Experts of a small language model: a variant of Adam for the experts.
Below are experts of layer 6 (counted from 0) of a mixture-of-experts language model. Rows are named router (the router's row for the expert), gate (a neuron's input weights, with its number), up (a neuron's input weights, with its number) and show model dimensions 0-159. Each number is 50 + 12 x the weight over its row's rms, rounded and kept within 0 to 99.
After each expert's rows: "comes after" lists some tokens at least twice as common just before its tokens as in all text. This comes from a sample of Wikipedia text that the model never trained on. Tokens count by the router's weight.

# expert 39
router:65 63 47 41 80 70 54 72 41 58 63 43 52 55 57 50 48 47 53 34 51 52 54 25 45 67 59 54 54 57 48 46 51 61 48 37 56 39 32 46 52 47 68 36 53 40 42 39 66 34 45 67 43 35 33 51 42 46 57 47 48 63 59 67 29 71 54 50 53 47 51 43 40 71 51 69 42 80 49 44 71 58 52 52 31 58 56 57 45 59 51 75 36 41 57 54 39 61 40 34 62 68 60 53 44 45 50 52 45 15 56 52 39 43 74 35 51 38 51 38 44 62 42 48 61 44 40 58 46 35 69 59 28 44 53 50 53 56 46 65 64 63 96 53 70 36 42 36 55 48 48 64 48 36 75 51 42 53 44 48
gate0:50 58 56 48 45 45 65 66 56 45 46 48 72 38 53 43 46 27 65 47 48 37 33 44 68 58 58 55 34 49 32 64 52 82 49 52 63 45 74 61 50 45 48 75 46 48 44 46 50 59 36 60 52 58 40 43 39 51 46 62 40 48 48 38 49 49 57 53 40 48 60 51 54 38 67 46 45 49 47 68 53 34 46 68 40 51 59 52 54 28 41 47 35 62 51 40 46 49 62 19 58 63 53 49 53 57 39 34 49 56 58 36 43 34 60 81 48 38 55 38 32 38 61 51 42 51 49 71 48 68 22 73 36 65 56 48 53 58 53 39 59 46 47 34 64 48 25 54 23 38 23 29 30 56 45 70 49 51 54 17
up0:55 71 83 67 48 39 51 67 46 42 64 44 40 55 60 45 66 56 42 49 52 56 38 72 52 36 49 50 65 59 56 36 55 64 60 34 51 71 54 41 44 53 58 50 57 64 46 56 38 49 54 50 41 57 46 64 62 67 78 42 54 34 61 64 32 78 63 41 48 54 32 32 48 66 26 51 44 67 52 39 43 58 40 46 52 66 51 46 58 34 36 45 46 67 25 57 68 65 40 70 51 57 52 47 51 31 64 77 44 56 52 51 58 62 38 38 49 63 50 51 37 52 42 35 29 47 62 32 67 44 60 33 37 60 47 66 53 55 44 63 61 46 54 57 56 24 42 52 34 24 61 28 60 44 45 63 61 59 45 61
comes after: " was", " is", " were", " be", " are", " been"

# expert 37
router:67 75 41 28 64 51 49 64 52 53 54 60 59 61 52 64 50 72 43 35 25 48 61 42 27 48 29 61 26 50 39 44 37 70 55 45 63 58 41 57 63 47 49 42 42 64 55 29 49 55 49 66 49 28 44 36 39 55 37 55 37 61 55 59 48 47 64 60 44 56 52 63 40 53 39 65 51 78 50 39 74 54 69 53 43 57 62 51 66 38 59 65 55 62 62 34 40 59 59 31 47 73 56 63 57 62 37 45 63 30 43 64 21 41 60 43 32 41 64 35 44 48 44 50 55 41 44 45 33 56 58 64 46 40 38 39 56 53 47 66 71 39 71 51 61 52 49 18 43 65 39 62 39 50 55 38 51 37 53 52
gate0:46 39 21 40 47 69 47 41 53 43 55 43 62 68 53 43 57 48 57 26 31 43 52 48 50 63 76 40 72 47 36 55 33 29 49 30 39 41 63 43 43 49 48 51 45 66 58 21 74 39 58 59 48 49 34 61 58 64 71 48 34 58 57 53 39 55 54 54 40 53 50 31 47 38 65 28 65 53 49 61 57 61 75 44 50 45 66 32 64 82 61 63 57 44 27 54 40 65 45 60 51 52 57 56 24 56 46 35 49 59 45 42 59 61 44 44 47 33 56 48 60 48 40 31 49 56 69 45 56 38 55 47 43 51 47 73 64 37 26 48 51 47 67 50 39 66 50 64 50 49 39 52 38 35 42 24 59 64 49 41
up0:45 46 26 42 57 43 49 53 46 67 63 67 45 64 47 62 34 34 49 49 48 54 53 43 36 52 41 50 48 60 56 68 46 77 60 52 52 64 50 71 39 59 60 51 52 40 85 82 37 36 33 44 50 53 54 41 60 44 53 63 47 45 64 30 61 48 41 56 39 58 22 52 38 55 81 48 53 53 72 51 68 48 48 40 46 52 41 40 37 53 59 39 32 54 37 62 50 59 51 46 79 53 53 21 42 57 47 45 46 59 76 43 46 48 59 37 73 43 48 74 43 46 63 66 46 69 62 49 42 40 57 50 38 35 35 53 50 44 67 51 32 43 44 51 47 44 53 55 59 51 77 64 39 25 43 42 62 41 54 70
comes after: " |", ",", " and", " the", ";", "-"

# expert 119
router:80 60 33 36 87 64 43 44 32 40 55 41 58 52 60 48 51 50 39 42 31 43 58 40 43 46 50 53 23 64 29 40 26 67 56 44 59 49 50 43 47 36 38 49 57 65 64 54 38 28 65 78 63 51 51 34 42 66 46 39 63 28 59 42 42 53 56 67 57 44 41 65 45 70 52 58 55 87 39 38 64 53 64 45 42 54 57 60 47 57 62 75 59 41 61 69 55 69 43 44 45 65 47 47 55 47 27 53 60 24 41 33 41 46 50 64 39 44 63 39 56 62 54 36 55 53 45 47 46 55 49 47 52 53 49 40 50 52 49 34 66 74 59 49 75 56 53 46 47 48 65 50 53 44 68 47 51 34 56 43
gate0:40 42 47 38 64 25 63 60 55 56 60 79 51 35 50 41 38 45 69 49 47 61 52 47 58 51 27 34 35 32 42 63 50 35 69 39 67 59 59 58 47 63 52 52 31 50 50 51 56 45 43 58 53 63 39 69 67 52 56 32 41 60 57 63 48 55 43 42 52 61 49 37 41 47 49 51 29 58 51 55 51 37 61 36 58 35 31 76 48 53 57 46 50 53 44 50 46 45 59 46 39 62 54 61 80 53 53 43 24 67 75 58 54 35 49 40 70 36 72 42 62 44 65 45 34 54 54 45 41 55 66 37 12 69 47 52 36 41 53 61 54 35 41 31 68 54 69 69 36 65 40 49 49 51 50 37 51 71 63 47
up0:46 39 39 43 52 39 49 56 56 67 55 75 72 42 58 54 31 41 64 58 50 68 42 42 49 58 32 56 70 40 46 71 30 16 52 22 54 70 48 66 54 34 40 52 42 43 39 51 61 59 48 50 45 48 54 79 52 40 63 37 38 74 59 56 65 24 25 58 44 53 53 44 35 38 46 46 42 45 44 48 50 40 78 27 62 49 53 46 32 53 51 47 53 62 70 55 46 53 60 69 37 56 28 45 44 57 48 40 45 62 55 67 51 51 48 29 50 53 43 53 42 45 66 40 42 49 42 38 51 47 36 57 20 55 45 56 48 53 52 55 51 52 55 66 70 39 52 79 34 70 65 53 40 52 58 45 46 53 59 71
comes after: "A", "C", "S", "E", "T", "I"

# expert 45
router:45 70 43 28 77 68 75 69 29 52 53 53 75 51 50 59 43 43 43 47 39 37 50 38 30 45 39 30 36 58 23 54 42 59 47 42 59 50 39 40 45 51 58 28 58 58 66 41 50 44 51 65 50 45 54 41 27 72 37 44 45 56 57 43 51 53 79 46 53 53 49 66 38 55 46 65 36 70 60 46 74 40 61 54 48 57 47 49 73 63 49 57 58 46 47 48 52 67 39 44 55 69 68 61 56 32 43 31 35 36 35 57 38 44 75 41 36 43 53 55 60 45 54 47 61 44 56 36 38 52 62 74 35 52 47 29 66 65 43 59 44 56 61 51 66 56 59 41 35 61 40 62 62 58 77 46 43 57 49 63
gate0:50 39 41 52 61 52 59 54 64 41 59 50 42 62 97 42 51 40 53 55 34 44 54 53 34 47 54 59 43 23 39 61 51 48 63 62 67 52 51 86 32 45 66 54 43 42 46 54 42 57 56 62 46 44 47 45 46 60 37 33 47 52 71 46 67 53 54 38 37 57 42 46 56 49 62 63 36 46 41 26 26 83 39 45 38 43 72 52 44 60 60 66 66 37 56 63 42 52 28 43 59 46 57 54 48 42 38 37 45 27 38 48 51 34 49 44 60 59 65 45 55 51 41 41 50 56 66 77 62 54 56 53 30 55 28 42 44 69 38 34 40 58 29 44 45 55 46 37 57 60 53 76 61 54 49 39 35 35 40 48
up0:52 42 48 47 49 55 45 70 52 34 40 53 36 45 70 45 61 56 46 48 54 45 49 64 42 37 35 49 30 27 40 38 63 55 44 82 66 60 35 58 25 64 64 49 55 51 54 48 62 55 45 49 43 73 52 59 66 47 36 38 44 28 55 32 61 57 34 38 35 79 44 60 39 50 48 65 42 42 43 44 39 66 59 40 46 35 53 68 55 74 73 55 53 54 57 53 41 44 35 44 68 48 52 57 44 37 39 33 83 58 43 62 39 56 62 61 55 54 51 37 69 45 32 65 31 63 68 71 48 56 45 43 39 45 43 56 39 51 51 50 48 44 46 54 13 67 57 58 66 61 54 54 60 41 31 57 27 45 45 52
comes after: ",", " of", "ed", " and", ":", ";"

# expert 9
router:61 55 30 28 61 64 62 81 58 30 44 53 57 65 61 64 68 65 66 48 53 45 51 24 37 44 51 49 55 64 37 43 24 69 56 29 68 48 39 28 61 51 29 29 50 66 61 39 51 39 53 60 56 31 40 53 41 59 65 54 57 41 58 63 38 63 78 64 61 35 64 64 59 47 49 55 54 57 51 46 63 50 59 34 40 45 51 61 52 62 44 63 56 36 63 50 31 49 43 35 44 76 67 55 53 55 28 51 43 40 42 43 44 48 70 47 49 22 61 51 55 61 54 47 55 44 50 47 50 60 42 62 52 52 55 51 80 44 52 60 53 66 52 50 73 61 58 34 40 66 53 58 60 54 69 41 33 43 57 56
gate0:47 50 37 60 59 56 62 64 44 51 47 46 48 28 51 46 42 66 47 65 54 60 58 46 45 39 57 45 53 49 25 61 43 53 69 53 78 35 48 43 50 43 50 64 34 67 64 53 53 34 22 58 58 72 54 28 58 46 40 60 50 45 59 40 55 43 34 39 47 42 46 63 58 46 53 46 31 50 19 23 48 57 71 49 51 45 41 45 71 37 49 67 31 38 42 47 40 54 33 40 52 54 59 56 28 65 23 57 40 43 53 49 40 60 59 32 13 71 38 51 39 47 51 45 40 54 44 47 52 50 56 52 41 43 58 64 65 43 77 58 46 32 42 38 72 46 40 54 47 60 51 48 71 65 64 52 38 27 68 60
up0:54 51 62 32 41 58 53 52 55 44 52 44 62 73 46 43 44 59 56 45 50 54 34 89 77 73 37 37 41 53 68 52 66 45 34 50 32 57 64 56 53 47 48 39 55 29 45 44 60 72 54 47 45 35 51 62 36 67 49 56 63 52 46 49 58 62 49 40 55 63 56 40 33 54 34 39 51 52 58 60 43 43 57 40 52 75 58 32 73 52 53 58 53 45 45 24 58 50 57 61 59 47 46 57 70 36 87 43 43 49 47 51 31 58 47 52 63 42 41 56 64 59 49 58 55 51 58 61 41 57 39 36 40 45 49 38 43 61 35 24 63 67 60 66 49 37 55 52 47 36 27 46 39 53 38 41 50 48 74 09
comes after: ".", ",", "'", " of", " that", " for"

# expert 81
router:47 54 46 20 56 57 59 69 26 46 54 43 55 63 48 66 54 63 62 34 48 45 53 43 50 49 58 57 49 83 40 38 44 69 47 34 62 38 45 44 44 46 65 45 54 69 54 55 42 47 43 69 52 38 34 44 36 66 42 34 61 54 62 54 33 47 49 47 62 48 65 53 44 59 41 67 65 81 59 58 83 51 67 61 40 52 70 58 53 43 39 69 56 33 40 50 27 47 51 39 33 82 47 63 60 58 24 35 52 23 31 42 48 38 72 57 47 47 56 40 47 57 51 48 74 60 56 53 39 53 44 50 29 54 56 30 46 44 47 54 58 68 56 57 61 43 49 44 41 74 50 50 56 28 54 57 41 53 60 49
gate0:60 35 25 53 41 46 79 54 53 22 19 50 68 41 52 36 52 41 70 51 64 63 57 50 72 67 51 51 71 49 51 31 44 49 46 39 38 43 47 53 53 40 27 37 69 53 58 44 68 31 46 33 50 59 49 44 52 57 46 32 59 40 60 59 46 53 48 60 58 58 61 56 41 71 49 49 41 58 68 64 48 69 49 46 56 60 35 40 37 65 33 54 42 62 46 37 51 33 75 31 51 47 64 65 39 45 42 70 46 34 44 61 57 48 36 49 50 44 48 41 68 43 49 59 55 48 35 52 37 56 56 40 54 57 77 59 64 34 44 61 66 47 64 79 55 62 60 53 40 38 51 46 47 34 62 31 53 57 35 25
up0:53 44 40 47 44 64 66 72 38 55 58 61 57 35 65 49 61 38 62 49 33 42 45 49 42 40 54 47 54 51 33 62 39 34 51 41 44 43 63 44 33 24 47 63 62 34 37 40 41 31 52 62 27 34 48 40 60 60 67 42 62 38 43 69 36 32 26 25 42 46 41 52 44 34 64 60 66 52 40 44 45 43 57 40 51 43 72 51 55 40 53 30 50 68 66 48 57 53 58 55 57 37 53 42 45 42 35 39 57 15 66 37 53 26 69 37 57 42 41 43 63 67 37 43 45 48 43 84 51 48 56 69 54 43 42 66 62 57 55 41 43 41 54 49 62 43 59 79 47 40 74 41 54 31 55 55 54 59 43 50
comes after: ".", "\n\n", "==", "===", " ==", " ==="

# expert 0
router:51 71 45 34 76 56 56 64 49 47 52 71 57 78 24 62 55 56 44 30 43 36 64 28 40 57 40 52 51 67 57 59 30 56 55 44 71 33 37 46 41 61 59 41 44 37 62 50 47 40 53 63 59 36 44 66 48 63 47 39 62 25 55 52 40 55 62 46 40 48 55 63 57 56 37 69 58 91 41 51 64 61 75 34 56 60 52 47 60 67 55 69 44 48 59 47 47 71 45 61 53 83 60 42 69 55 38 40 57 34 41 52 55 43 55 46 37 36 70 39 60 46 58 49 61 34 39 39 37 60 48 48 44 49 57 52 64 53 48 63 64 67 56 50 61 42 34 36 42 61 39 55 44 32 60 53 36 51 46 66
gate0:49 54 20 61 72 57 55 62 70 37 28 48 52 54 52 52 57 43 70 36 67 45 53 54 53 30 54 43 57 39 49 49 61 47 52 60 54 47 47 40 55 52 46 41 69 49 74 48 44 57 52 71 60 62 40 38 60 63 59 47 84 51 60 73 33 37 36 56 48 41 48 63 64 55 50 49 48 66 69 42 34 46 41 43 57 62 44 50 54 42 33 56 59 44 47 39 44 49 39 39 51 62 62 46 57 45 39 63 84 25 43 41 50 28 54 53 65 37 30 43 59 31 53 54 53 44 67 37 29 47 42 38 57 54 22 43 44 45 38 68 62 47 55 15 48 53 27 51 70 48 58 52 42 50 51 51 32 69 67 52
up0:44 73 40 42 65 58 34 65 56 46 22 47 37 61 51 45 50 46 59 46 61 47 57 59 57 32 60 37 34 57 59 55 45 44 46 55 48 53 48 38 61 50 56 57 61 33 75 48 45 39 58 66 48 53 50 51 59 61 48 60 90 38 54 58 45 40 31 51 36 45 55 77 65 42 36 48 55 65 66 44 24 40 41 24 60 55 40 58 52 39 41 44 43 33 48 32 40 45 34 44 53 66 60 29 66 49 46 55 73 21 59 47 53 32 62 42 56 49 41 47 60 50 45 57 48 41 74 50 21 50 26 37 52 58 30 45 57 51 50 48 54 39 60 38 43 49 19 46 60 45 36 65 32 61 62 59 39 61 66 49
comes after: ")", "\"", "%", "2", "3", "4"

# expert 110
router:75 63 34 39 78 56 41 53 41 48 48 60 61 54 52 49 54 60 43 45 45 49 56 29 33 48 35 42 23 52 34 47 38 67 51 49 73 46 42 21 49 29 56 51 56 53 56 54 26 41 52 77 63 45 47 45 54 80 54 45 60 41 56 35 45 62 59 67 51 51 35 70 50 63 54 67 48 82 38 46 83 45 66 51 48 58 60 62 59 66 56 61 51 44 59 63 34 65 41 50 35 75 55 61 53 44 29 46 63 27 40 40 42 40 68 59 31 47 47 27 48 58 59 45 59 53 47 39 40 54 56 44 60 53 49 44 49 56 48 43 54 75 50 39 68 40 50 41 51 46 67 49 56 32 59 35 53 41 45 44
gate0:70 56 49 50 56 35 62 50 55 26 47 31 57 52 45 59 53 66 36 41 55 58 64 61 51 45 63 60 40 69 57 64 42 55 49 43 38 47 28 59 40 64 48 49 37 49 64 50 64 37 59 47 57 59 44 67 14 26 59 42 48 52 57 38 48 68 45 51 37 59 65 59 65 55 35 30 37 58 65 47 68 47 39 66 47 54 57 57 59 60 66 63 47 57 52 47 52 48 51 40 38 48 42 55 45 35 78 53 62 63 39 62 40 80 55 34 62 49 70 44 64 19 55 58 84 43 42 62 67 60 39 83 55 64 68 52 38 67 56 55 59 57 38 50 36 46 49 57 34 40 44 52 55 58 41 46 56 41 31 50
up0:55 64 68 50 55 49 51 50 59 63 52 53 26 36 51 64 56 26 54 31 64 64 65 39 85 48 57 42 50 60 45 27 43 57 41 59 35 43 24 65 40 36 52 35 61 49 53 50 50 35 34 34 53 45 65 42 28 44 45 50 53 56 48 38 49 55 66 56 44 63 53 50 50 63 42 57 41 40 67 49 62 68 42 70 49 52 50 33 53 53 51 41 48 37 43 24 28 57 58 27 55 74 40 59 47 59 54 42 37 55 61 63 40 58 65 54 58 49 53 46 46 36 44 62 45 33 53 20 12 65 44 41 43 48 51 62 55 53 51 91 51 42 50 54 75 61 53 42 56 50 59 43 51 44 65 57 48 54 61 63
comes after: " C", " N", " A", " G", " S", "A"

# expert 5
router:79 71 38 31 78 52 59 65 40 44 53 71 59 60 60 49 46 47 50 51 56 39 60 29 52 42 42 45 44 81 45 42 42 71 57 46 72 48 46 37 44 43 36 56 52 60 50 35 48 23 52 71 56 26 39 49 45 78 58 55 48 55 36 57 36 44 74 54 63 38 50 56 50 44 57 63 48 58 32 60 72 41 74 53 55 67 52 44 65 59 59 53 71 61 48 57 39 55 50 34 56 71 61 47 57 75 44 37 35 29 55 39 34 32 67 60 37 47 49 36 49 59 51 50 57 42 48 62 32 62 48 67 48 61 57 51 60 45 50 50 46 59 59 40 70 57 60 43 39 58 58 62 66 40 65 53 32 62 66 49
gate0:31 49 56 49 66 42 33 53 73 24 56 50 53 67 70 41 66 57 45 61 44 57 69 50 59 52 51 47 37 62 41 48 56 54 48 56 44 65 49 57 70 40 54 54 38 55 56 66 57 51 32 37 59 48 28 37 51 41 56 85 54 71 61 55 53 65 72 55 61 53 31 67 55 52 33 58 56 66 27 30 51 56 53 65 59 44 32 36 36 66 54 33 62 58 35 40 59 45 43 33 67 47 55 52 57 75 58 40 56 54 66 56 46 66 64 57 63 58 71 39 71 50 44 47 40 26 44 69 51 52 55 40 28 48 44 46 54 61 35 39 29 41 56 67 61 55 52 46 62 39 51 76 40 33 40 60 51 59 37 48
up0:67 49 67 54 50 50 40 52 47 53 42 35 42 64 38 53 43 32 18 60 73 31 62 48 42 59 51 47 41 80 52 72 44 43 39 34 42 24 39 28 59 50 58 39 67 40 66 42 51 27 41 58 52 41 49 43 44 45 60 49 71 64 33 73 34 59 53 28 68 61 45 60 52 69 68 62 63 45 46 62 48 43 43 60 45 57 50 53 55 55 69 52 52 59 33 80 31 42 32 35 62 55 33 25 66 60 56 46 54 42 66 68 53 40 45 45 60 46 60 60 44 36 55 51 36 63 39 56 44 57 75 43 35 61 49 31 52 57 55 63 41 29 49 50 66 61 37 46 55 55 36 50 48 60 48 47 56 41 51 52
comes after: " the", " The", ".", "The", " s", " f"

# expert 22
router:55 76 42 35 90 74 48 79 39 39 58 55 62 55 61 60 52 55 62 56 41 53 74 16 55 70 49 58 44 56 31 52 42 57 56 41 80 54 48 37 64 49 38 43 52 57 53 46 71 41 44 74 65 40 37 52 35 54 35 49 49 52 71 57 46 65 61 57 60 48 41 74 49 60 59 57 54 66 45 41 59 42 55 45 47 54 51 55 63 59 40 62 62 59 41 50 41 52 53 48 44 72 45 57 63 50 37 45 48 43 48 35 60 34 73 51 36 47 61 38 52 48 54 61 74 48 46 53 34 47 79 66 41 52 59 34 46 53 48 66 65 54 70 60 67 57 38 54 21 63 57 53 48 43 54 51 52 55 50 39
gate0:57 75 47 39 49 44 57 26 53 62 66 46 43 65 29 67 72 57 59 41 44 46 51 47 36 40 52 55 58 48 43 68 60 59 60 38 49 62 60 51 59 13 47 57 53 53 31 39 61 52 73 58 40 29 62 67 61 59 46 69 53 45 47 27 43 48 69 69 45 45 52 37 59 58 44 51 39 50 53 45 73 46 73 57 55 35 40 43 35 56 67 59 56 47 75 64 26 52 44 55 63 60 55 42 50 52 41 54 71 50 44 39 40 45 48 65 28 79 45 62 36 44 38 42 62 37 51 52 46 64 55 71 48 66 40 59 62 49 42 35 61 72 47 60 58 48 44 30 40 58 45 62 58 81 52 55 41 56 38 51
up0:35 37 29 56 53 69 56 72 64 36 29 59 59 38 72 34 36 52 45 63 56 60 49 49 39 53 52 48 41 59 59 28 42 43 35 53 39 38 21 58 36 76 53 61 54 53 78 45 21 47 35 39 54 68 41 42 46 40 69 29 58 51 36 65 51 47 39 34 55 52 53 53 36 50 51 41 63 58 51 65 38 53 47 45 46 75 68 34 62 38 64 30 47 38 49 47 66 56 47 49 44 42 45 67 44 57 55 48 44 41 52 68 46 73 41 53 82 38 61 46 60 73 57 81 50 52 52 55 48 29 52 38 44 47 69 46 46 45 52 51 37 47 66 38 49 51 55 62 65 51 70 55 41 33 49 48 54 56 62 43
comes after: " ", " |", " (", ":", ";", " about"

# expert 67
router:67 75 60 33 69 60 60 83 47 48 46 59 62 59 57 39 62 45 46 39 57 38 52 44 40 62 36 57 41 67 32 67 46 78 32 37 70 64 41 30 55 34 49 33 46 54 42 29 45 40 46 64 55 57 38 42 44 54 44 34 45 60 60 39 35 64 81 51 50 50 40 65 53 51 46 58 67 81 44 44 58 46 67 61 48 56 47 54 63 56 40 65 44 51 40 48 42 50 59 51 54 71 74 53 49 50 29 71 44 56 41 56 35 43 72 55 32 42 60 35 45 52 53 59 66 34 37 42 35 60 52 59 49 55 39 32 65 60 44 57 67 54 56 45 69 62 45 28 39 57 38 42 58 53 63 29 47 59 48 48
gate0:53 56 24 33 74 41 49 55 61 64 48 56 52 43 79 21 41 61 73 37 47 49 53 52 45 45 32 48 50 49 32 66 47 64 55 55 64 63 27 44 42 44 42 59 41 36 61 36 46 45 45 45 62 72 37 66 36 69 57 48 43 53 60 51 36 58 43 42 50 41 50 45 47 53 60 65 42 51 35 53 41 42 49 59 40 34 55 14 72 56 50 59 54 24 42 56 59 35 73 38 46 45 67 63 43 34 52 46 43 36 59 52 76 54 49 53 57 33 61 58 54 39 57 45 65 35 31 59 48 59 46 42 51 62 37 37 61 64 60 46 42 54 36 54 53 32 51 58 29 39 65 63 47 37 70 51 66 81 58 52
up0:44 40 57 35 47 45 51 57 46 59 35 74 55 66 73 35 34 33 63 41 38 60 71 45 43 45 33 21 54 51 41 70 44 58 52 53 50 44 60 39 40 60 34 61 28 28 50 40 49 33 31 29 31 61 55 31 69 73 41 52 36 57 60 57 57 53 41 32 28 36 56 65 44 53 46 58 42 61 45 68 56 46 59 62 35 36 44 33 53 48 41 50 54 38 46 45 73 34 50 37 51 55 50 46 45 52 58 46 63 69 49 38 68 41 47 50 48 46 36 25 48 38 53 65 42 31 26 75 43 57 54 63 34 59 58 35 67 45 70 51 63 46 41 42 39 51 49 57 35 45 65 45 54 57 49 70 58 72 41 45
comes after: " |", ";", " S", ":", " —", " D"

# expert 73
router:58 86 74 31 79 76 52 73 51 29 42 50 47 54 50 57 49 64 56 26 49 49 60 31 56 63 54 47 41 66 36 48 32 65 51 42 59 51 34 33 67 53 53 43 45 54 52 34 55 49 49 51 50 34 38 50 36 65 50 45 40 40 61 43 35 40 72 46 47 46 58 60 49 58 47 65 43 70 45 62 57 53 70 34 61 56 52 51 48 48 52 61 47 46 65 52 46 46 51 48 52 76 49 44 74 67 26 54 46 24 38 32 35 30 67 39 53 37 62 47 47 48 55 48 45 39 53 41 45 41 58 60 40 52 53 32 59 48 36 46 52 73 54 50 71 40 41 51 49 60 42 62 61 38 74 65 23 66 36 43
gate0:63 41 53 50 66 63 38 55 60 51 53 49 50 50 34 34 46 48 51 36 49 41 72 52 61 46 49 57 51 72 40 40 39 55 58 51 42 67 54 46 52 33 51 54 48 68 47 48 52 77 58 47 58 33 27 58 39 63 42 41 51 43 51 55 24 51 57 44 52 73 70 63 59 61 39 77 48 63 54 69 41 54 62 50 54 59 54 67 40 51 52 68 50 58 63 42 34 51 65 53 42 41 40 44 56 45 50 58 46 36 26 46 40 36 64 49 60 52 42 40 32 52 63 45 45 46 51 38 53 49 33 36 26 45 67 26 40 43 35 40 48 72 57 45 79 36 66 75 51 57 34 38 79 43 79 57 34 59 27 31
up0:47 44 39 58 76 47 68 65 50 43 52 43 60 27 51 57 10 37 62 46 65 59 52 45 58 39 46 36 39 38 47 61 41 64 43 52 57 46 18 50 43 55 46 44 47 44 53 24 29 39 49 49 31 38 38 47 58 54 40 35 54 50 55 45 55 36 27 39 51 64 32 56 64 39 63 51 49 54 45 52 58 56 70 47 46 56 66 47 59 35 28 47 75 56 59 76 72 41 69 33 57 58 60 71 43 51 46 54 42 30 39 48 67 63 33 43 50 26 43 63 55 45 44 34 54 31 41 54 46 51 41 51 54 46 40 37 67 52 49 51 51 46 54 23 49 39 49 53 81 48 70 46 42 46 62 48 29 56 60 56
comes after: ".", "==", "s", " ==", "===", ")."

# expert 109
router:65 53 37 25 58 74 45 65 43 46 56 57 53 42 56 66 48 43 56 38 40 54 62 36 52 26 30 65 54 44 22 46 31 65 70 52 69 67 38 42 42 42 49 60 44 76 62 34 51 54 42 49 45 35 32 47 42 56 67 51 57 45 50 60 57 47 57 60 53 56 66 59 49 75 64 69 62 72 46 64 67 43 49 41 52 57 65 60 44 50 62 62 56 44 64 65 42 44 44 51 37 66 56 63 43 51 46 35 40 24 52 52 29 54 58 42 29 42 59 42 62 58 39 70 68 37 59 48 36 36 51 71 48 55 53 44 43 41 45 64 64 65 60 35 76 49 47 28 46 54 39 53 64 46 54 26 27 44 61 40
gate0:16 46 40 41 57 70 46 46 55 38 45 38 57 62 35 49 67 18 65 35 54 39 50 40 42 25 40 59 60 29 48 54 49 47 48 52 36 57 70 53 36 58 40 62 52 44 57 57 51 52 51 54 52 48 25 45 48 45 42 48 61 31 54 35 55 49 57 42 53 37 45 51 31 62 62 38 58 50 50 69 47 21 69 63 60 66 60 84 63 51 34 57 43 49 73 41 55 39 56 56 53 58 34 65 54 38 52 68 54 55 53 72 47 43 73 36 39 70 49 48 42 16 48 47 47 41 57 57 65 53 66 67 63 55 53 56 62 41 48 71 57 22 47 39 51 76 46 51 47 53 50 49 47 51 46 62 55 63 64 60
up0:43 66 78 52 53 65 57 55 49 58 45 30 62 39 56 55 89 59 60 59 49 59 51 55 57 37 68 90 55 52 43 36 64 21 42 37 55 62 72 72 67 47 43 43 42 59 36 50 57 60 42 51 59 41 48 49 44 29 45 71 38 36 69 64 66 59 51 77 74 43 57 49 62 53 45 39 56 48 50 44 57 60 31 58 55 47 64 44 47 52 46 57 48 59 57 61 38 55 29 44 64 58 44 84 54 57 56 51 51 56 56 59 43 58 52 49 33 60 62 44 51 77 27 46 43 53 52 50 38 57 63 46 53 49 65 41 49 50 51 64 45 58 61 55 52 32 41 41 74 37 30 48 45 71 54 51 44 56 60 47
comes after: ".", "e", " L", " R", " l", " me"

# expert 116
router:86 85 43 42 74 52 44 63 38 46 53 50 74 51 49 60 59 67 60 36 36 48 54 36 45 47 47 50 45 61 24 49 30 74 70 35 74 38 36 38 54 33 56 43 72 56 49 35 49 40 48 58 65 56 43 54 43 71 55 33 57 49 65 39 41 42 57 58 55 39 46 46 58 57 55 46 61 70 48 51 68 70 51 45 52 64 59 57 55 47 51 58 66 48 56 37 54 53 35 48 55 59 46 49 46 29 41 35 38 27 44 47 41 43 74 59 53 43 76 59 54 56 66 47 56 41 46 43 34 38 62 50 45 60 51 24 58 65 46 55 62 51 47 61 62 48 39 52 34 77 38 57 65 52 66 37 31 39 46 43
gate0:59 44 53 42 59 60 55 44 28 42 57 69 42 38 54 62 63 33 41 37 64 24 36 49 48 61 54 52 50 46 33 47 65 70 64 52 53 39 78 69 38 54 61 59 62 36 89 36 41 55 52 49 58 48 50 44 62 61 31 43 44 56 25 43 39 41 46 56 56 48 48 45 55 60 42 55 57 52 43 48 57 47 46 38 53 70 46 46 46 23 55 67 56 47 49 75 48 32 44 36 31 48 44 50 60 33 47 36 52 46 68 45 51 59 72 43 51 44 77 62 57 48 58 43 33 70 43 44 37 19 46 36 42 69 27 52 44 54 54 57 38 33 47 37 49 55 53 56 46 49 58 63 40 51 58 57 57 57 66 89
up0:69 57 36 40 74 53 38 47 55 58 52 55 52 38 55 50 47 60 56 49 47 46 39 61 41 62 40 56 12 41 58 41 45 62 22 44 57 60 57 36 50 40 39 91 52 45 59 55 40 38 68 52 60 64 53 36 62 56 37 43 78 58 46 53 36 36 51 55 62 51 40 45 42 56 62 67 53 38 55 66 43 42 48 42 47 61 58 55 50 66 47 62 30 54 44 60 44 71 56 58 42 42 78 44 54 40 39 61 33 39 47 62 73 30 58 55 47 32 68 34 31 58 56 39 43 35 44 56 42 62 32 54 56 37 53 46 67 64 27 44 36 49 56 18 55 53 67 43 37 39 47 59 64 49 47 26 56 43 54 53
comes after: " ", "|", " (", ".", "′", "°"